config.yaml
head_dim: 32
positions: "rope"
optimizer: "soap_variant"
Below are experts of layer 3 (counted from 0) of a mixture-of-experts language model. Rows are named gate (a neuron's input weights, with its number), up (a neuron's input weights, with its number) and show model dimensions 0-223. Each number is 128 + 24 x the weight over its row's rms, rounded and kept within 0 to 255. Numbers have three digits each.
Before each expert's rows: a language model's description of what the expert responds to. This comes from a sample of Wikipedia text that the model never trained on.

# expert 10
Prepositions after verbs. Prepositions and conjunctions after a verb or noun, such as with, by, from, after, when, through and between, as in "assist with" and "remove from".
gate2:147102114120134113095097072137108115116121139108175100116106119103110119127104156157122072125130176110147131162146140165126130133123131159140167138140142127167115129117133097133112117102118144142151116113148132149157191114092126123139116091097135127133116166114136126118097101127127088116140119136169108144137157107117141112125119158101118135113218111113150181169108113152134105156118148151099156118145095149119103120152107115125134170143169070110089113149159123148111093175112158136143126084160118113116110123101158112119104117084103145145158150111167109170107096154096091157161143149124121119134120092143107099109113144078111119124098141098125124139140150092090100122149
up2:117129130166124103173110081133089089153133093132153110169141118119122102129125099115153131097167134103135132114116157144112123113097153106107109153141156119126119105147133093140106106111107185133106122155151125205110181117136095144138127088135144151108146176123135149188146126129109095095113100136134120117155166123118132136165120128137146140124140109175123089141143110119126106099154153173124145107154088146134096115178093110165089127085141122164121119114118132125141134149114123181099129095089134121104132118140097117162119145101160137132113123127143118148163104156123149121156136107137140173109108126128079112113104084080109067118132105083132161102153104145104137138134
gate3:146139143120129065162152132117122135128116158152148157106136139110109133159152118145143149115129134125125135155088127103096151082120091146155123156125124103118117147147132120158110109114113158119085106180127105158087187120127103112105143146136171130111132109105080120130140134134134110179094123121103148118153148116088114116149135119115157100102127140176103129141132146118126169117118119164151133142136139167125125113154096129144129087131164128125091113112075112159166127129121124132136097137162149129110137175111109133147091106154123111120169123146141175139122111165123118171081140110113164105121150108207153119135140127152132144153170111167129145154103098181066094168144
up3:131114154106189134100108135131124138044109168118136156134103093142082141116114145106084108096143114128129068127115099112125115138138112140137096106166126112123118117120144113132139112146117102106133142101146108101140157133124132161159076126126135135142131119079144129083129111134083091113154125088144173153144123132145151131149111157084100086145122149152126121136106121145115098178087141081154110120133120120147124124106142125120159162103145126107106133151115118141123139136086157156142109181154139095170147124115110103091167127140138127142186148131133107141107117100115133139146129185118113159117080159073138109137129141107147194159124129121086142134131124120097163139097
gate4:126185118164161106123166114121120106160159123127123103167116136150101157084118122113141138093129100152113134153129089151151134156115127126114137116166125117122169140121116148155127160134086117107112166132076151092067143116094105137138165150085139149109154151122069107134163132157120131123122126140097108131153134128104108107145078145119139159137176117170130082128147118137093134140143153168145098109100133118130149095098155090130142139137130108128169081156173123116158105122143063123150109102097098164151159099168120172130153122152161146079162159136163115112124104113113101118144130118112167133108162134128126127144131111156081117124125140142138127118135142083113125129152
up4:114140125086140132134104132121115165113128120119134136112146121080178163151130152109144147098165131128145145112128145101150099113145128101124139117139141117142129114114155085126139077094123122136105098139174170136121116105158129131130126106170121103127136102138157140117103126124149141140174112191135173128124115127117123112125151099114094125101074153103120143150122141104169119152106118146160115119147116094091146080152134137165130136135118152132111169136105090125112122123109153124087134175165129131127126145066117103109077159078133111129131091101099145162129151134165139182106150151149119133148120120138080112151083137158193148105129160179135160101108125172149098094110

# expert 23
Adjective suffix pieces. Adjective-forming pieces like ial, ical, ular, ual inside words such as especially, modernized, plus the word of in descriptive phrases.
gate1:141103104118127123175152100131092117142082134138070111152133131108179095134097120135137154150117162111123123146191148136122132114130168096141145077176115108067108158092122125110108107143173136139133112108146148132146120073149158145136122086138165105074141160152156149131101159135112113162145180162177140128094107103136102130120147138126115127130131145137150118126104126137168154152135124073141120140137092133150190116109139172114131099138163129119126119139102130163108148101160121152106137140138116156128155101101121137138178131159096133118107154115118081118123138151133092119151137176152113103121127098137111162112121098111164130134130117125120138186161116134118130149110
up1:120139118114112120145111082108139114106154137176089127178105137093148166124157079107096123161131157131103141129170163071116134074132125135141164112133153134070143135131169071119117111153125125085120108144112139127139180110114113116108120141109136128160149162131110114155119142155132130142111079148151124138119156171132134127142121142101134128118115090145157116117118104115118105162195145131125112080103072131153153082100133121132129124130113115078102130135128109130134118104081125147083132113145108115141098103132141108155135102144107141137157160141135151126109135121107139144161109179097139153119164127067154128141130132118141107149087105120139105176164153122142132188119
gate2:139113172113159112111099182111143135131122090112100150138121143146120129164159109124116157125077109126122130110099117115119123135159121138158078119109079128124120151169147110142127117170107152148105156150114078167114096130154134095149172104145127134136102141123118084174118139115116168162147138120074132101133152162154080130067136099111126101086152089156131088096101136134137114108143140094113096113100135077133097150129134117145137137134115150135112094169100125145161160098095103119112131102124139122137159098147121208115110120162129129076176135142123154137133131124153134094117138128152131156096135142131121111139171145124124138105132153129125128149099134074104134143093
up2:182103116147120185150117130163175153100156094130095128080107160172118108122124130087127130145108111130122147092149108162137111120116129135117137140132149063139104067142112111100130151085124150089121147129155093103113124135136124094125169158111135099124141134129108078146131083142157147118075133128124106157129133122156100136151163105128175159092152132113150133126121140094109138169155140116135155140112097137158141159142127134162114120154176140174096123070145143119130115133154162102088132119136135118113152178146120151137111117130143118110138149140141119133149110117124108102116099110126120128149118158125128216144150119105111133141134088125096078101109166138113135165114
gate3:108161119147158129133127101119120173136126147157123125143164161123117110119134138108116108117138178144113134121073094088161140119105097143115121096142129117103097128116111115122120138145101117158134118121175155116097115157175104134066128096110134138157139137152120142101127166128115159096149103142148116131132157120140127142125148108179150136119091118117111081143129149142140111157168127098111120157123102116156109114199173156149122148173042133155114143129106106154109155134171124168126182121156117118128157156123117123097140120155132141146122118129120093129160160163161157105088082154187090146137075085144110098128124138138130151131106122119148140152150141115140116136135
up3:165127156089121115150169087133138133113124115131097127138143142141150087085132133160174159101117093182117136111153105153081159148109134140113117118151129128153169107127132090122131151073103113119108124132129156136145085136126174129150127118135154156124134132108177211100129123120139171137132127106158103159129113143158148137137128118115125122180113114137129162143176144129131156120133145147122101131101127085140119121165123109170150125139104131134115125135116113100140115151103125117125138111109133103125150151171129169160075122091120125168092146182137094108148124054158133132125106167114119125082145129138103097172125145128134142079109158079131104126120155098161122124136

# expert 1
Of/to after nouns. Prepositions of and to, plus who and he/she/they, in biographical prose; also the piece "one" in Rooney, as in "captured photos of", "testbed to validate".
gate1:139082169137119108122116151091144114122108098097112131127156136105126111118121148120166150109122140136139133110132137107115121138105129113113142165145142103147125094099116064141125069110136095117086110144148114117142124124129150167117169175187126120100135142115135132113106153035140123095116158176145163118120122111107138173151123143112128116155126136127150137106151130117117109161165107123127116105136131079139093160114106197112106108080120117138122128123091140183154169136129161133121078118122102128124122130129140123139104111164076136180134122134149123173108181102145104154125151127157126104155121124102129140150121113164095133144116117107112118180151105152149124157090
up1:145089122133126085125194115112124120112097114119118134110120107150117161108117152106154154134107114159149160133173163111111112075148138125130130164081153108122127122140140104152145116105121089109132082107136086127115111152120115144116157103117122121097114136112139163103145124101119151105126147170152154056134115080107146127112158147122118159095172148121130129150115151100112059111143100131144128113103127119097125156115158128099111102152146131128132137096100133162125160149160164137125128131125120092121108086086082113108091129155127107136118117154201152095131123107125098177175124084148129108165120107086172126174130152122106122135122153105149120131129130158106137117100
gate2:088135145112106140105145097131157139175147138140126167122105127120140116159112103114174088128150109168168117160124091110116119130125114139146153100088115157128162078124175143105134159129104078138136195155123084109163147088152114152098132096066128114145155146132138105123141110116127145127153126118141167117082106108140130108140112139090156122134156122106148106114095136114143146135143150120149155105123137088135144156127149141140125155143113153124204073137136153116127084124143165167129124147123147118144113133104107109088124115105163162146111130142125131122181140135103105118138156122137155118127070110093119145099142094102172153155123114144112142109139123128147126189163
up2:174111130120141115121124146137124109136153143139127159114138130144132112130169152099152122161093127094138145109155127159123088105133153174115159139147176143149180143164214132132137078143107089125163109117103157139084113145149143112146110190106115124079133153145171137081114148155137126122118146113106108161131128175146114147116137119140173129166158118126114112171139123134135155149130164159178112123130113124127168140135138104120139085113144149145136147143170155127175157083161106142164089122176135135137154163111154121163129145117097117122138170121107109098102133121130153122115101109118152117126156141156121121120121109155114162118139099142147082139120113133110186141103
gate3:107109122146102112132151130149098089159136109120119162135161139104123097112113108189088096128125132131141127111178132149105126142135059114110164169134121122143136115086124148165155098093130135116101135153135135096145132123069149154146132113114163123171144110111131121134128125105161151165141116133116139117072168141076141135156122145143149178130130147143157134167124158143102181128116090107124132137101123096115125083157105155144090065133123154130105122137114087116134167126113125127112143127083128113124140134108160144127154121122158157114079136124121126158139108164125108177138148133130171165079122138102139109139164125128143173147125110136090113105142202133131132142141
up3:128135116097139147114122099115148088107125123101103127138076136157122121149125139155153150111158098159127132129097122122099104112103154131127128149154169149062107128138113152127129178119139145105141128162129136129094144103144155104119084110146126070131115113152141160142115098124095125157114103044118101093130151152147165111143121124097100074131167140103136140135159149158151162078138145106129131136125199132121125114105177102104102160118118105179125123140100165148126112151136120108142165098133143160120117132115198125139147157094142112084158156100148135145102136096082120100147112164094120152130134117132126110133145096142102128135087119146126115158114128099136146113150

# expert 4
As, such as, known as. The word as after known, such or classified, plus opening quotation marks, other, than, like and without, as in "also known as" and "areas such as".
gate0:162158133163130123070106072120129128163143119116114119193150102100150112144126153161115157145116131126098150141158112099124131160086146131125124102162134097125118123130118102119085137145142123107147107114154106095096119119145119097115098161150144127119144167139175180112130121164129110135151168147128095148111100122127112167138143098148102119129127164159146170126120120122097134114135129097126157122180117124151141142069178105120093103117123144145145114146122096124164124103145114124129126165121182126147118131099111168116152116129106124204126152170131152118130144128088131137137127157072167097124144098129104080138117090101121120137094100145133136128139122168079148166130
up0:166114098101100085110118153128144114132144123150115113127169134088105173106148140131127124110127097127124147133137129144140154154126138110150142133123124099124122117177149148133120132099153097149104125092084147146133157195149145087133144134129184131143084169144135102085160160141118140139149163129130139155162153120134132158089143152146114131172098133103132129147160129127121139134143094142104078112150176115117112182134146139124168098072114167091153169083130131118093097125161152168159138158128105148139161127133121124126140167144061100125146127115125126141129163136112138157106176123126148139126094098133124125133165120144161114070168116138103107129144157177121119131123
gate1:082119134099127107105118086131118158103103134120095103128090116118160144116143140122138134136122150098137151070108136123162099129170129104124135163088142118129117088112114108135170125137101109143117107121164144182097127083103083139144140149111121180173145124133145121118112128165124106116110153122140141126149146136112096113146140130074073197160094150144148132095083136127089156146118126147092111142137129129144112143155126145112135142108128086140142095136109134128125124079154083161159106133119149174128185158125123075173081136088106124107132178139142126147131138084133083124103135111105143096124153099156159153121142126130148105111138160127132132108133109097160133135119
up1:127080088114121137127142109139160189129095088147098125116153135119127114169137116083105113133137107137152162134160099098145161128100171108115126129114159141138105116154121101148140121118103098150119123157135156140140119129110115108150171138104166123134105101120132122173111119177092117124144150129140150124134132183158110120169163081087099181138161124129129112098153093136137139146135105119157158089107149139112152105170147124139136143123142122109104109148157136101123077157125110144140095124150156093100128101155129162100092127118149152077078154161090155132111146133131094102124145131120147112155133070136067143134136108130165151136117142135128107087142151134104162144080
gate2:133132139140112142134138124125098120140122127162123159124097102153128164143135116126111066107125127113107166132154088089126152152116183121138166155117164133120123145126118131100130144121181120166169064117071129145176133096146142115099129119154135125189123102126129137141128137105151111147117164143124166152113174156111100132092127144139100118126149108141164126181091140093153108138140146172144168118119094124163130135159113112125165116137118132115142113124118127141132147141129149162121152139141166091126124108183124193134101174107138129108175147146123070139110104160114115152137134106123091116159114101133132096149161127119081149142129126087165178107129108146144100147128
up2:109156133145155120115121122128135124135164091154150177124096160160109121125125098099143130123117166131142131124122145139102118171115157129171157106101115143107133086084114141128154133156138124139131130110162116121086172103100121160127138130139211110127146105109115124137114101135153075107110149093116149097084140165142141152157117122153140090153152133103130218120107095100085105155095139111146151156145175120118126083124152146161134141142176167130157126161140139095149112160113141102151153104134163148105127120082123134109122123110095151134102106095111121114139158135122123171091125127143126120117122163125125164116139160092131140107103136116090091126116079101151144123116

# expert 14
Final letters in names. Last letters or endings of words, often foreign names, such as Messerschmitt, Gaddafi, Abdulaziz, Cabinet, Robert, horizontal.
gate1:173129130103150178147136124126098106127128136087147104109139134140103123151107171163154099145128157141088155119171129149092160142143131108092149142122125116107130110127090095181067133093135113150128138161167106125109124121149139151108138113126128134114123143108160152080130121139061133163082176181103132152125143123135082114139132124149124119135138187106099122114122083112154121167088141153106143118146099131150113096132113154131140094129161133098161171118099118138140100134131147136120132113100101143077125134147084057168098133133105120145107120082114110163134140134161122119151105136110134093139112148094122120175109117118122160146124124099112153136125114123151133077115
up1:114124131118123094154142144144105129127113140112086088115138096174118141176095128097121135119115112110145126058150122167140154135132134091150156128134096122138146146173131122099123150105174109140146145158109118137123155131142159147143158147077157157096111141142129114167089118142111133138147156111164163090145139108109137093174111099146144128133100131118131151111134151141087126076097154145075145136102141101111174134134121125168153160118098146126115095163156177118130143119141157081128124122125139156147157156151114126111153103124133151089083098148121112114140102108168144075169137123106150088181101155158137144159142117116130156108115159121147124104133092082140142095137
gate2:095107097156089131144117144145126149151164133129120109131135155162128140117115144125099153133109124145142151125152120147128099142171152134112111135145074167122126141139132117132133125136120160158150103103104125173135150136112137168130091125094105155148144158111098150122097097141096091184159125115150102120135184168082124104121107171129106109127120114133115128103094163148163091160128102171121115155132106129106101088143152159155078106089115155139110144144138138097152122120097140160115171139117086107130130140171181111160117097115103113173076130147157119139114143148189136124145132095109114133114121134111142126115121091141137168153138080134091074128080113154113145146121
up2:105128118118108108141153108151158082090127093102131125125090116122113115087134132143137110111158152129122157168063160104119151125089141102147103173147153106143125114124112129102095095118108132179114148154104164117157111111107132111164138130104151116109112117127114103107147108100154130145157144119120187110136088149099146118183155116158136144119062126145100126106144150132115085127167168106131110098172171133127145158127099144117134111168167113103120127094111147087113136142112095138137109099107129137100140160077092130139115109114167132124129121159101136140137073163133146138126138155110128093139132150154134118070174171118119132133127113118166116121125090162161117107155
gate3:156123156078136102134152144175142113186113097096140105140125126137122110174118132123145125123149126159102111120123106151101113151139128152108171138121092185121123125097119100155115112116098183092138144157136139147098118132174067147141108142107134112127115165149166116169139121180154107134100125173131105136113091145108122153154133142116103141124133129160152149112122080138120150154142135174058167173122157137141118160119109138127111092108142138140143087167115115139156120108113151092161117185162141120138104086109146088122157166147108130102126124161113162151150124111149138101137135138143080152162108133124135105133163124138111101118102156109137145109144108149174125142119
up3:162150109087136134164145180169105130136101136151153097106175145121164139101155106088099105112121146122117147130151130139120181138098071101137112165147120114124158135128119101124129120127129149137103117094180144114120160134158112142115130108106140108123172156119162113127087144148116107138097124148130113130113139155118135135121134108118129083138113118121134128119088107098149120122166090137106107140158149136132145168126055121128128160095112164151107133063174151138145153159155085147107110144159125185161110123099128139105090138129133122167115149115128125141123158110119096112136150148136121101163059122121146110157120119137150076102130125099096159134143116168153083156099

# expert 25
Plural endings. The plural or final s and es endings and plural nouns such as people, men, children and players, as in separatists and strategies.
gate0:160087135144157126199099127148123147164079111112131147110093132176133121150138119117149096120146163127135099151092096135145128149114157104093063098127110125123118097119132141149090111153085123132158144159111120127115113121083162146133129145104131155127093148126104136128148128081117142133125147129141132109120138179139158140096146139147107099129125152122166157149084098135122132117131102131111135136130126106133096098098120154140148106116123102142136111093132110104137148119128099158091158065140144109143173056092149150129171089114084128138165134131112098136162154133092079141110142128096118153154145114129085144159093167165130110158143135127124122136112155115170169127135
up0:118122101105101115150163111123118146143154154138113136187125119072112152091092133110168137126101125158081135137157127173113147175126110166088136123112112161124116123117133129102149161115156132132119096131134111098139171151118091079170129133156095130118151127108157137176116123137125135159163088171099166124138161110119119133138092131102120143111171124134132153116134110161107136088120146148127167133137120190125118116129105129116119106147106157074151139152111125140134085145123133130120122128151157118094119163129154098112086159149119161159176120152169145130146156097146132105161103119154128105128131137161127135145167079152156141104119117124167083183118090130102102159133
gate1:087093105146118101132132137107115092126142163115120130134141128142118127123173164082129121115136155153136135149098113142126132113139130141115082110130115145162095116131175154106140145155163106160148111122101155102099127147124136155161132122095151185098149127124161127144151140089149128101136109122109120149148160125102126071126119088158139130121158156069133131084117106118080128161096157091144125128123154134086119109129132114116117087154115188135150156125150131115137116181093175173121164136107154146126109129176123114097133117147135084114073148141159136144146146132111135126123128089120154147125104113124075154150205112104121142144131115135138113129132155089113170080138
up1:139128129108139105111120144201156144102143160128095151153122128123133116138120136109163106172132140147110086132126136072108117127101095112136078145149157167108124115125108135145151164096126130085160116118139123124089092114138109150140181129086129135124129142128123101183112125085112150114131125105144152095115155111103141171100102125114151119110163146118128141167147127103108114130136117069148172133092112178151119126131129158074126143140134106123098156165127105122111136134192124142086153129127134141103103181135064132109116131137087121111116101099174092115154095114138114121090100174147131120142125164101121102133096144138125139142130140104148165104168140113118109137164
gate2:117123151102127117112129130130131155142123151150112167124147143110129122101106118154161139079097146126128120126132120143128105099139124144099173146148091187113133106147149155084166128098154127129143144139112134147124155119153119121126185173103140138110125142113133162118123121166100099134101158108156079185139158152097103159121144109165128090134138098087167119138139133150134093144109165181131073188095131146149119160120143146138133136173157152143110124180089165152112111106123155118149142106120110137096128151124160141105124162131112140146127148091149156128120103104135148143061116175120141119134165130108121177162136181137127139132139147105119090137110123145128091157091
up2:162171145147137160127131149165163143141114158139117149110168104149103137132103100121100138121132143138111135124153163121125118096134139146135168168130133169134101113133147132164157135132134133128126116142180142132119138137124092102101096138109123152157135148117122120185138162151123120119119144105134128124133126152156128124097114129134126142133155168162124133176140151192124172132166112134123115155104099070131156156138094132115120099103119083132154100136143147138062154135095112129136141104142138141074142151083092155175165117164114120110095177077106166148180128161138155109143116140109111157145169104108133127133089184135111114141155131068118138112137132112142167108146

# expert 17
Ordinals and sports nouns. Ordinal and direction adjectives after the, a or his, such as first, second, third, North, and sport nouns like football, team.
gate2:099165147128111137119112149113091158084148122119134149162146119140127128141124137107089117153149183129124147147097153147092133132114159091174126108139129139116078143139140134126108122104140130099127096098141161148121164152136103121189131106133108089105137145119182146126149122102098136106154145166138155098093119092142107141094118112182166140155131181131155174111145103138096112138137127103151141161136118115126129169129118102114163110125162149156129112108136126118168121146140106099107132101062153114100136127121126138118171138183158103133170128115131129116122099095143119096154090139138106160138156117107149124127180147136146170087135161107123113175157073116096135119138
up2:147117148154129116140160128127133130112122093145126142156118141107190153159114122119144178148144114099170124091108181109143138089073080131165123116124112139122116137129104119100139141193108113167158158128120151118127103085111154134093126145144099127113093133121150134078128156126155162131181143162100119155111126124125120137153131136106146095178173115131100133095107124139141093133123172141111148118120153109161100139114148112135151125139122147119174117139137122129105146134120126111136143160131122120178170141131154123136143116103154147150122104135135142164135129121116176108139063074125135167160098112118152098145132104081128076144130114178161167149135092169150129105157
gate3:158102117100104106132141137199149125128144127117106136166126115148129160084180122152123157123089143179151128130165128126135113139098117105124114210134122090111086113143134078102118125100137133135134099127116148148150125093153131152099120136171116126130127102135116130053144124094139119164136098103102129160117112128141127139128087170140136117173092143160144108062135176127141109098091132154154121147177109117124120136187157101100130148172101098142159139158136102091149108130147171116144147133128106135155129106142182140132107136101141124114164116108102157134145148146110146112179141130112135131137100138091128114124110127122144120144182121112116145121119119139165120136133
up3:135113128107128143079129123173142151122139165121094153125115159139140153164140101140155125126120127149171132142142149127158136139151122136148121127139142106134131123162134133110111100167149127164102131123092096137130121105180068119092131123157117160112115127126097178115155171170133130136129149102121154161089145163179139077118092154142125135093152101144110170105143112182162114109164085135125122113111100136153147085110109080093131110153132117138101087126129113134153109119135106176111139171137163147162166101151133118106111129106148127116115135119141126117137145105153112107155130096123102137147140165154077104151140092166129161194134101117073099139106122152135109101137
gate4:131123148085127078103185124121108157161159102143177122149141127112143163122135119134078134138121120097133120134077100127115116140102158104136134139074128089149142159157113165121122083169127148119180132051148197160132132163090157105118148111130146107118122162135092163107152173139118149116136144122127160086136097146125111112114124125109120127170171126138147108094159103145150114140096117113138131092140149113114143127160077133154126116145131117094128132135137144115112140109122121128104123120120135136110168158125093133115104128093131165143079084132170145138140122134101128072097106154131151138131181098147113115129108123165148091098126137120155136099131098133151144108128
up4:123144088150115140160087160146099119106151131129123153136138141139131133152127155111129118136141153143135088117145119134140141074176115127110112120157129113187139128143180127142118141144120098130124119131124100106154128100170108156110094122096116134128125118117188126126101064155117119100120062086122123134140114153132142154148093122158116124109083130123114123151087094136108151092176158169117150143160127183136114135136124111142164137156145154111125138106120120109100135151133132129131133153146152119142136139111159122123168148127104128116122159120050083137091112137171112136164084145141122071108092110107110122108106109116088122129122104184081121141110151117082093158153

# expert 9
Numbers and name fragments. Small numbers, dashes and count words like two, three, plus inner name pieces such as gu in Penguins, spe in loudspeakers.
gate0:139113107124149124143070193108172163095143099128140099136153084126125077167098138136143092111120091127118128144105111156145119165159098137184145109142090113127121124170162120136139137115111162129132117152101118158154129088092137155119136154126078116088118113108149164146140141117110137144100142119136137133131134143150094093159150111126153134130177131103157168127140151128134117104148153123181163161116104163112109113108109104136121140165137132158125104118117109141141187169105110097110129092176165099150132160132133095106177137128099116129135172120144117157143132114138135146088100103146109135163137161158163111147071140119140175134136135171118122123135123104127107135151
up0:131153123138133120117129132119152105099122118112088174098114133127122184123145099143154165108100086139142157147127132157122111133151130095159120167139119158148097194153089090116171135140170125125143122129113181113076104164132147110144119123121178177091132153150106132111099180121096125191146154100136125131147121122211131138198126137144121133132113132128124147153153109109112107148110134146113147128124199097099158098121136129091167114118129142127102161149135088135140106095141173107107120089094126122154124168112146143114131098135097114100113130131139146130106125119129076139138138146102122138121152114124136111126108127150104106139148147161101135130154121139126091124161
gate1:123086116079123152127151118158109171124117108151149121136115111113170147136123118157132113153108120117122081084104105127138108141113120131106122139108168122141111135136140084165115103100113116117104127061130158147145117115130108121129142108135115110160076070144137143129136116103145138159144146129106175124146100115123101114113151116179091066109125096121103114120126112130099117139128143102080122151114029169109113100141169163134112113092119135135117115112141152159137102114102093162135104128089162127146162093122123122096133144115127123132138088109139133138112141137120096142114137205144132122114110113079136099090158125084161135109125095120131102128177152153100130125136
up1:102149110081143168124162129145100112134120140123166143101124147165138118166144105152173117106107119169097084109123112131105088132146105121107067114106128161159140160084124093129115092138163127114102157114144152098111117122168119131099105118133111110112146120108158116167111114069179100097126140152108106109085126100128131153167152087098108125099101125128115149135143120156098147104090145136130171149131131163128146120133124143114166142120122151140104094115118146165156088085119142140111169079165113135137096118154103099110095113090140142112108137145122100109122144137118087127161110150154125144091148130163121099114122146087139165120101087163150101115152160144117091124125
gate2:097111146113121113079104064082149153104107112186150113129143118128130090153133145142172092137143147134135133140134116102145105110145125082133166113119158089142142123127149180127147142128125100120137088153096174162128123133117140104128108128164129104153138110106103166132109087130101145116142097171157091137114070124153125125112133126078115125168137101102157102173140104123132134115139134119121125115128127137145136148126177117109156131111085118142112157131132101117177119072127119083097139135129136138103143128129123168148075145114138124113130167124088147104124121158141104075144168156134118125114138158098141125191171090124120134146115112124133140090071155131140152159114
up2:119076118126119126122123162153107076148105120111098145103121091092146107116126145111127124161112123148127090111149105118099128129093117133127124153136134141126122137119116093153129140122141140119127187107127075129120136124137145172166114157147095144140150143173137153098143147119102106145121105084100181127085151103132125161172154136161094162078161109104147175146131101152097154125122111129103135186158150144130133126129099154143162169117135094156119080130165129104087111114129161115143128124146083105163108093152111111141142128135159093140148124141169132145130158096134118098103136102138147125116110097112136149096172159159152108122107093121085068121175107129118112126126